config.yaml
router_score: "softmax"
grad_clip: 0.5
seq_len: 512
Below are experts of layer 2 (counted from 0) of a mixture-of-experts language model. Rows are named router (the router's row for the expert), gate (a neuron's input weights, with its number), up (a neuron's input weights, with its number), down (a neuron's output weights, with its number) and show model dimensions 0-191. Each number is 128 + 24 x the weight over its row's rms, rounded and kept within 0 to 255.
Before each expert's rows: a language model's description of what the expert responds to; "comes before" lists some tokens at least twice as common just after its tokens as in all text. This comes from a sample of Wikipedia text that the model never trained on. Tokens count by the router's weight.

# expert 12
Description: Word-ending suffix pieces. Final pieces completing a word in prose, such as -n in overthrown and grown, -s, -ed, -ing, -ly, -ful.
comes before: ",", " and", " of", " in", " to", " by"
router [172  95 106 135 104 117 159 155 145 140 121 125  88  87 134 134 130 124 161 104 100 137 108 134 142 101 119 147 117  91 143 140 156 142 108 162 125 116  88 161 158 143 122 130 128 124  98 106 108 123 133 121 146 157 171 144 162 145 187 117 109  97 158 107 139 113 143 112 146 162 116 111 152 148 103 133  90 103 132 132 165 108 112 150 114 162 135 143  78 121 115 140 160  81 121 135 137 134 130 130  91 112 162 120 173 164 131 135 143 138  93 130 133 118 158 120 108 159  98 128 158 121 131 154 158 138 122 153 142 126 189 144 111  98 137 144 125 164  90 128  99 111  80 176 114 108 137 147  85 121 112 138 124 113 117 162  86 109 110  77 155 152  92  95 152 108 117 151 164 149 104 175 130 107 166 113 139 131  88 159 156 128 127 100 154 137 140 116 133 120 155  86]
gate11 [173 138  98 169 135 126  87  55 147 122 127 111 108 140 153 122  88 122 101 142 158 116 158 131  89 143 107 169 150 127 110 139 123 105 142 119 141 108 100 125 129  97 104  87 165 103 144 154 155 146 129 127  83 126 154 106 113 137 138  52  99  99 141 121 139 104  96 162  63 115 125 149 165 109 121 135 118 159 140 134 121 105 112  92  94 141 121 122 100 113 129 120 127 130 113 137 166 139 132  95 116 146 162 109 136 113 140 123 129 156 145 143  83  97 146 142 109 161 158 122 139 115 134 136 153 101 104 127 100 119 123 150 107 115 151 118 122 104 201 159  89 150 184 149 144 129  95 100 134 106 148  94 127  88 130 124 142 134 134 124 132 117 144 127 103 170 184 133 115 164 134  96 145 116 154 112 122 120 116 128  97 132 128 101 108  95 159 126 130 103 137 110]
up11 [115 114  80  92 153 119 182 159 138 112 121  94 108 141 142 145  99 145 111 126 158 166 144 173 168 137 120 118 148 100 132 112 105 149 128 159  96 138 135  80 161  81 154 147 106 113  97 144 153 116 153 142  93 117 121 152 150 161 124 135 141 132  88 131 151 119 148 139 100 131  72 111 132 116  97 117  95 122 146 133  91 109 100 132 159 171 135 158 125 147 119 146 152 100 125 128 123 107 121 134 100 168 111 119 132 125 138 117 120 146 149 132 127 138  83 139 101 111 144  89 103 119 164 124 150 124  82 175 105 107 146 141 130 156 157  92 186 134 121 149 162 138 135 123 161  99 117  96 120 113 153 148 153 164 135 144  84 162 154 106 134 145 113 172  80 158 108 149 111  84 123 118 100 102 111  96 125 158 123 119 131 142 171 136 136 169 138 127 158 144 108 115]
down11 [163 143 163 126 114 165 143 150 110 154 166 141 174 126 145 133 168 158 119 125 158 110 188 130 111 134 151 128 143 136 113 109 130 125 126 111  86 160 105 110 122 122 116 144 105 150 136 113 127 107 126 130 156 139 133 131 115 109 125 176 137 145 159 116 141 122 173 144 114 166 159 153  90 132 128 125 137 110 121 141 111 128 113 134 101 117 128  64 148  89 132 100 107 130 132 127 140 133 102 161  84 114 118 126 129 153 120 117 116 122 108 126 132 156 177 184 126 119  96 115 128 111 132 124 158 151 116  82 149 121 114 138 126 118 134 131  98 147 152 114 116 123 143  94  95 114 151 130 120 131 138 108 124 106  82  64 137 144 146 163 106 145 132 139 127 123 184 136 122  96 133 165 130  93 106 151 133 144 116 160  96  89 164 132  94 130 120 121  52  47 144  78]
gate12 [117 125 137 122 140 121 149 203 129 141 128 168  92 177  91  81 153 117 148 108 125 131 147 138 155 191 102 121 117 134 112  73 126 164 112 157 125 122 147  89 110 109 136 118 136 143 147 111 116 159 111 104 119 117 146 135 107 149 145 146 120 140 180 157 148 112 138  93 134 166 149 146 138 115 110 173 135 113 112 128 121 121 161 203 138 133 112 128 135 135 141 146 140 144 136 149 132  97 109 166 142 148 167 135 107 117 115 127  83 149 149 128  84 129 109 141 150 155 106 131 105 118 103 132 140 155 136 163  96 159 122 120 110 176 141 129 115  73  98  94 135 113 152 123 117 134 159 115 116 116 128 145 143 127  98 150 158 152 142 135 137 168 120 110 100 121 108 100 121 121 137 144 159 136 128 165 123 169  94 136 127  80 141  94 146  75 120 179 130 147  84 143]
up12 [113  98 117 113 135 143 122 126 127 110 108 164 134 125  91 117 136 154 129  91 100  84 124 158 131 123 174 118 131 140 100 104  81 140 149 137 109  84 120 147  79 163 162  95  97 139 154 114  97 166 165 145 124 173  97 125 146 115 128 132  85 104 129 154  98 164 114  84 121 145 139 138 113  94 104 150 112 131 124 120 162  81 106 147 110 156 135 127 118 114 109 120 154 130 128 129 161 101 128  73 154 145 145 146 107 140 140 124 125 168 175 165 118 118 110 157 133  87 103 102 113 151 157  77 166 140 147 150 117 148 125 109 105 115 133 137 144 135 135 112 144 116 133 135 124 109 143  99 101 171 143 133 151 175 110 131 114 125 102  93 127 164 119 135 176 138 110 119 168 155 166 133 150 109 113 109 110 131 177 154 129  68  92 174 117 135 109 120 150 110 110 136]
down12 [136 142 111 125 130 111 125 129 146 128 128 105 147  88 144 141 110 137 109 130 168 159 118 114 119 155 135 120 117 123 107 145 145 120 126 115 118 109 133 110 113  87 141 124 180 138  96  97 133 112  91 152 117 127  98 166 105  95  90  99 144 134 182 160 152 170 132  97  96 124 166 170 123 117 135  55 105 107 129 117  87 144 142 109 151 134 160 130 125 120  93 139 122 104 122 144 134 108 135 140 152 104 138  98 137  99 105 100 166 142  96  78 144  98 144 192 106 158  98 132 151  87 109 147 133 149 144  84 157 125 130 112 105 152 126 100 117 120 114 143  96 115 161 107 128  81  83 151 134 109 155 109 103  84 114  90  87 197 143 107 142 102 111 100 147 106 116 138 159 110  70 121 134 136  99 129 163 136 123 122 145 140 141  97 123 128 140 132 140 123 132 124]